Experts of a small language model: a sigmoid router.
Below are experts of layer 3 (counted from 0) of a mixture-of-experts language model. Rows are named router (the router's row for the expert), up (a neuron's input weights, with its number), down (a neuron's output weights, with its number) and show model dimensions 128-255. Each number is 128 + 32 x the weight over its row's rms, rounded and kept within 0 to 255. Numbers have three digits each.
After each expert's rows: a language model's description of what the expert responds to. This comes from a sample of Wikipedia text that the model never trained on.

# expert 9
router:080169183150151122073101108069082133112085132129095117100160103136121116076124148121106132114086087126081119104167107153156118114102116164174155119173086197160188101187054135128125149152202120115154149072165156143085111166068131103104125118070158155119181107189108110114143087138106105140162111135121087102149098162153166130137107176112123095108107126153142139074113184097139093181127
up0:118144125000129120203157114170124142131140091129161146144024084121136167113139132135160108109097131050158122106185187091129166106129100135099147212141145132090136132135139111060114115132142131130081116191100129113134134085141066123120071139161049116168079118159142193075110164115176140130121102095153134097084173138120101113087174146142160159152100121107137131193116128116103134099132
down0:107136086160138107113158143179138111154090129116108125149135154065144135108102162139103105121108077148093104109126092156172108142159145136168158119124115108119117130119161137122138084079112114127107196093119148145074193175086091155047179165113066131154134120143135149148077132144108126092111130182010134078073126223147131110123171166080087133031133145100141131172108107170180108023120
Adjectives and nouns in running prose such as southern, young, popular, named, found, plus ordinal pieces like 17th.

# expert 29
router:085163173146155122073113104074083129115091134127080120104161101143117110088120154115125136115099086137079117098190108136167115118101115161173149117192091190153185106187056138129125147147196123113157159081170149145088105174080110095123139117065153160117186102184109106125149093137106105141169116140114102113142099180144158126139109178113119100122111120147139141089110190110133104183131
up0:117135081078147080157141095116166138166113124125079129140082082092119127081134100117105103177153184089127109128146141092131134151140111132133127235140176102134155131160161111157100090088165116132130118140143139126127139082117104135174048164121105085115122160132122207092101143125173134139130137109124108117099128124135022142078177156139118148123102062125113117152117143103081170149134
down0:109112139147041108132102131149129070177135112133120115143091127089180132140124115120139066121128141114113175106095106117173167154066170088162090146096135089146090115108138158146131133123140054139047164123105105154137161183127130147149149154086146127144123133138134192185133081091159073109142133139104097149118094134114162127087126180126056108067144127113138143150077077130108161112225
Table pipes, sentence-ending periods, commas, dashes and colons in lists, infoboxes and prose, plus pronouns she and he.

# expert 16
router:085165171147150124073107105081087130116092140124088112103161108140120119081122151116111138106090074134086120101176101154152119118102113161181154116176096193155188102195049132129127145150201121118162139075164156147096115166072132104111130106067162157116172106188115116119145085137112093137164106141120094108146099174152160131136109176113124096123110121144140136091103178105144098186134
up0:121125055113144112132106128114150105132151142141181136161114116051127157119103081122117145148139142114126132171193168174087152148135147100145080143153255109136140110195162147160108119154153131129095134130114131082123141111127076102092131082157068131084143158113120191127103103111157077086123133134124127096124119153138098173137165121123166123139104096105119083156113173175081135215158
down0:125141142219118148118111105190121127083115147142146111179215119147142128143098151161147125139110110182105155124131121128117135155144140152135139143111066125063121177134109161136164138255106139135116148117107143127156128164110129162129081204119098103144151133196161089108121121047119151168110147119102170123115126182120116129118061129114140098168105219153058144140117114198166149084186
Words inside multiword proper names, like States after United, York after New, Royal, family, plus a, has, also.

# expert 12
router:110138143141151059155113119134123160168127247043096127127139138144106083142101150103167146109135109141106051100094126103163068080121119128156147083148123082206065155043168153202122157167139206099133089130097138143080124125125086153136153121117143128100092117108106115137163203160101137121162112154180089100147115136095141138180092135101095125115106114107202171102123068106157150072075
up0:129186047093143161167113098164115180141133112104126142179050080126124155140160153149158151115134106074065070154118134112080124098155102110101138129138174127121095127155172067134071159099103073171101103217102123083162124101119051173137120142127135106090087077165156160128083169145120137099115078124115129054122120146154053190096153187130145141123108100155186165085098125089126079132132
down0:100165130144123105111154181171121112093089111126108097170094175120192135113053177104136120127121146143098167161073087112145171087178135158136166093121053056151132163147154145129126027089093154117126156089110165161108154127128127179092108157075095189144194105113170140127172105125133077131125104170112148113095171145172157107130165108102104165111094154155090177123111144106175114079101
Sentence-final periods, section heading markers ==, list dashes, table pipes, line breaks, and the coordinate slash separator.

# expert 7
router:085159165153155119099108103083096126099070129120089115116175115139121118075121144119112144114097076134066123105177097157165120113074114156164157119189082193166205077207067139122115141131200113121154150078175137143095107167062128106125131105072155139104164104195118121128144104139112087141172117125102105109142109173175148135134117176116110097119112122149141133061102195109136082162133
up0:170165065045121115147163102164186183065139115129188074138052123104096121131166180174116112081131152121133140166191096110075121074119094132146117138136138147128095159158136132147107156077113129163057085176120101094070113150133077112184118142129162071096131119112166148116103149095158145139098082130150134107114135115121118178104140113163117129171129079136147122100098130113135113125116
down0:067142110200178086145135139146097097154121095094107103133119178133214129058065197118116128109104081117100059164077145129132104147092153203151126111160115072135159112161135151199128097161153117168137170146177170171151121126111077183089118127103091092134135126155180138138194084078091131151120119095098120114055086162137133100116150117120068148108147114078128171142127182141105079063160
Leading digit pieces of years and numbers, such as 19 in 1976 or 20, also place-name starts like San, Los, Saint.

# expert 19
router:087165169152151117073109109069088135114089130131085118103151111142119120081124150114117134112098086131081119096178107145168119117108117163181147120173094193163187103190056139129123145158192121114155153082170155146095107166067133092115135110065159159116174112200115113122148090136113093129169109138110080107148101174147153128140112178113126100129094119147138137086107184104133099185133
up0:133152151136128095128199123138175080143135101066063106086129152181084155149145161125098159119125160085156159135125122069088107127118111084133109193100132068143120159110087118135097130166136132109099100130184114049160127119174125147207164158124221119115149135108182144133096151101118131122139112146127138102102084089115128153140156103195150074127118110112131159172147120109167167175120
down0:145162172155134128148127093099117157173130127155141067189123137110102139105097187128160112122136147138085089148090111132161109121101108090156102065137125115141141139167149088206156125119130114074144192159155143148137091135100097165140166125094079112076117109132133179119070118073111157157090164123139125120130112120105133147129142126056069147103065199151130238149102086141088139078100
Pipe separators and semicolons between numeric table cells in sports statistics and election results, plus County, Green, C.

# expert 24
router:078141139150124139119062125062088135029038065119086134116152096131166132102120107117158152111123151142096174141130111186143115136136126145203166132117103142054089133138070134137108129167156164130147142111153141151130174171135203133064144095123149081111188114172097095123139115148122097120103086135119092115123130166191136138078121151126143106072136146161106127146145166071130082148117
up0:113158108119115116092112117106132188113071115221173125142077045140124128120082112145126148157128113104146133108202134127065153060137122109108146181150124140113166058124057097139062117095138107145080111175174124077163149146106100131151140162132097060149106151107151154122125134122115115170161046120104130102130121126222120131151081153129115143094094119104129130137126124123133117164107
down0:103193119138161090102073098148109088165150095128102141170110118090171169146118198169101086112168129106120093120133109110183139101184080134168166125088077123162198137152152070082088081121112089133071102110135171116155193183088159150129117193125173121139068146106199174188165107058096060119129155155140146097139100177097120122155125161088110158177139149121119172128125114116186077043099
Prepositions following a noun, verb or adjective, such as to, in, from, with, as, e.g. known as, arguments from.

# expert 18
router:082164164154151123068104112077080127111094131125074117114151111142120117088121150116112136118096082133090122102176101155173118114090119160173149119182093194159192104191052137119126146155204118115153144086161155150089109159069134096114135109071161151118183109191113109116142091133105090145167103136120091113150097170131157133131112185115126102129106117159135141080104188100135087185132
up0:116115104079130154131105121151168169064127135143116139123123107151120162144100105169097143107167187117176127125132145143076106177197104113169107148160130131104090164141138082107115110100121147114131091108131140060154116132141126136118170086058107106125139153124169127112131113123118155081134202123141184127103119149196068155109129081149143134069160120148100144165136106124126148158166
down0:067133107175127111082079154127149054183142170121144109139120145132109070084103209105167142114191134060093130120058121154142144172107113094152205084128135120075121159104185118167127108153109126109134139130159193135156171102078162171096151093104147115078081130062140184191111134114122132087102114165139093116115141147184129120124139134076072126184163153188148141147069113122155120114150
Person names and surname pieces like James, McCartney, plus adverbs and openers such as later, then, During, After.

# expert 11
router:102155127130127139136108110067065142099051089125090128141171082135128170105112120146084103115069072154114146072153110134154098086108124162192153128139110209158095107158068094131117119156156130145129160080166143169089120167093112076098154104071136107098204132164139098144144054125136087151156088143165118105131120148144154180152129199117130129140147111093092134108129175135111056112127
up0:118143099085176144255130120171151137087096152109121130139140094153135064088159149163133126160137119125141144096192083097082144064106089127139143226147107207106102106165124121151164149121119035102057110185153107119163180114086087125120133131114112085110132069129185180118120142150164143122090171146071139117129162104122134159086080168170124165145066112128139125171071073103173121123114
down0:122142149161106109054131118152092161127132081172106159114152074098116147045082141107157131135126152133119073143077137115158109133158085110145140179156111124101131162119135143120165125131138082180124166091173158108056167130111130142160206174128150114097105123109149112144152082144145089141105084169115116106102187158165101133134136182063075180112119093142126159122110142139100118123157
Articles and possessives after prepositions or verbs, like the, a, his, its, their, before nouns such as first, same, time.

# expert 6
router:083157175158152118071110111079089130107088135127080123098147095139116119082118149115104135109081097136080120099171096151166117117093118160179151120166088196158191086198055139121124148149195121113155150076171152147086103167071119103113137113066160158113177105193114113122147089137103095140165115144119092110151102177145153136137114177109123092132103108155143139094106190107143096188129
up0:148155069070139116171139119143126137137171091158149164122060097131119114126177146146190121161118140037134096089103113144112095182067126161115136132105255103147097114130121106135146139129157130130072127156157216086104078121084094119175138129115083108166150134106168192071069108083163167117100126147112122123110152131157060167102134169124103153120086121120122117111105157119137115181105
down0:104166154164071109122118125202110098133131068154111130135153127153152121115110158077113177146147158086070126126169096146124084126156133110161097084162049095153136143153168099126135118115035160138067165121107151139122126157102189132051129191102116091152186140134134105147181095074137116128132138194133157065141111158122093094098051139115145184156151098107106156155082106088064149105120
Opening parentheses and brackets, quotes, periods and commas inside citations, initials and lists, e.g. (since 2021), A. R., Le'b'ovici.

# expert 15
router:122160183142149181003117111095104151154087159121098122131141126136121121101121124120153122121101132145078117104153128166111087102112153158175152132173082160138174093185032140135131143092140100137139067119159109129097080154110079104114121117114126125118199137183119090087134110130107103129142124136088106104138117148150130118147130107120122109063080114172146142083093134104189120165123
up0:117195072144161102131139098117227168161148098160142134126041093103036082111187126099175118158100141105146076154223152093132109082132077134089154184146155134079115159139096111150103153186133126114132123144123091179147116147170047164157113162134142164104134120127186129084134140127156093140103104154165135091127137134125066098147139167171101130100081135108161110179078124127204100138126
down0:087103118127099064079119137142064081131133115106096154108097109124133171146101179116153133132127115148173138129132112184076071132140099161171130079167102079163156150141137152118131102081142073121034163103099120161137129052108088113091211195064146118122130129208134117120171107090107120154114124145104094192130121135173147117099154141093084118078174159136122130144150121100160047048171
A bare space token right before a number, in dates, table cells and phrases such as in 2011, type 2, April 27.

# expert 17
router:085174168153146120071112105070086134122083141123090120109156105147114120079123148114123139112096080133081116107182103151169119118094123158177149115175100192158187100194051135132125148144201121121159146067164147143079125165060131106111129106072158151116177111193116114120144092136109091142158121142108098103148104169134155129135113183110121103130117114149129138076113190110135102182131
up0:133120088059089084169135116163168104123072103141130115158101143145172109117192157101153113160140113095121124166139105109088137136148090088111105126122207141101152123098165072126137123181169115156101121129111177123130088128150080078140129150138116125131098128108150162156054149089111120131157090133112178137100124083142106130100166153143141131146094179142120134094127100129137125182141
down0:138122163106118118104141161159148118113129043153156071170145144117179136104122124111160098127114129152085109131134108155120188141183074150180115119123146134159171142140065064114067166142149067151125136152116151126133120121098123137159116143138119144100132110155175160140129106122135153110127129125121144115096142114113136137148206105136078205076103140116112131089120141139134090114092
Nouns and verbs like water, route, road, listed, transferred, digits and name endings inside sports and statistics tables.

# expert 25
router:085167172157149121070104110072083132120087125120083120103164106141122115079122151116115133112084095134086118105187106149162116108101123158177154118174100194157190099196048136133122143151205124118155140074175153150097118158063129098119131115066157157116180101195116112118146091135101098145171108139111083104143104164142155131138112182113127097122109110146141135094112191104140102185135
up0:155122129120115104136089164120116139119099102144148136131132077113141175095176118178162104161148144143109105102152098133112115088124085103123141159145193115113129066181172093064133160098129181157095137200152144016133089133131052116133088160123121086130164129141179143126097080115112184082140031138074104154105145152125109185081146103116140196123122174083118106129088147149039134166160
down0:088057140074118136178151151183062128052123121070116126145139138097122072139188149170099076111147125117135150139146106096126062145094095161086117168156169186115114128063144116072122120131161135144116128100210204124098144162112180071123159191176117158148157142183124147126156081096172073198144043052040142129142049196136112132127096128192120122122099131121156125117143111087128087123063
Articles and function words, especially the and a after a preposition or verb, plus commas and capital A or I.

# expert 8
router:101156164154130133140093089131084120047081132115144110119142126132141116093097150131140180129090059145108151116225115163130147140070092130074137119151093135094144183168116129080114118094112132116125214076176144129118057172111183089068150092096165115146225095157125105090122152131095105151110143189154143140132100161197134139110109150124113145201105177182116137117120177146118126153095
up0:144156086096153106132114084150171092105135104149207126112066127126137119157098143116141131093165075160165085131211108103074149094108092098116135175147103119145112128139117087142126149104120096124086114164135108124087096099050081133162075137131109162084097106183152150083124102148153119108149074098119100063115127151189141165113103155163123157212106089115182133115076090114146149109116
down0:104154083147135069132114100142175086138119102153119130123118102176183167108031188150149121161161086057146130130146147147161134049145097145107115132164104112111182125126165086143148154112101110105095191156129151121134128126125122100132090163095147118127135129163170128151077112062121098138120104107116081149109151204167143156117114171060164170096085165109168138165122096148141108092096
Commas, and, or, but, semicolons and colons joining clauses or list items in running prose and citations.

# expert 30
router:084165165153148126065112107078081135114084128116087118107153109136116119079122147118106135109093089133077121098168107149165118116090128164187151119179088187157187099187048136127122147149203122116154149075165154140094116166069125091109130112067156157112183110191117112117148090131111093141160119138115088108147098172141154129138112183110125095123107113151139139087109183095127093186130
up0:142134062098107136136156128126150141083182096127120054128076063141156141123144125125120108123127136126142140150140136110091127106126128110134115128128211132102128126127125106121105154190139135104109130200103125115114136132125091122244147168188103107183153128136147177141079162116143142119130119132110125115080159090130091147107116140183130145125110122082137140148121058144089135119106
down0:066164154174098115084103116120092116149093131119109123135156127160159125127094153111141137153110191121099151095133138131213210098206138192114181145136107158083085126127107129108191136110120137180066178089124154133105160120106139188117130154121086120128047099115132113150128131116133112126159155143058105153126103139171133116127129197122122142125134192206108158143087116124166079099150
Measurement units and coordinate symbols like ft, sq, lb, ′, ″W, °, plus spaces and pipes within tables and infoboxes.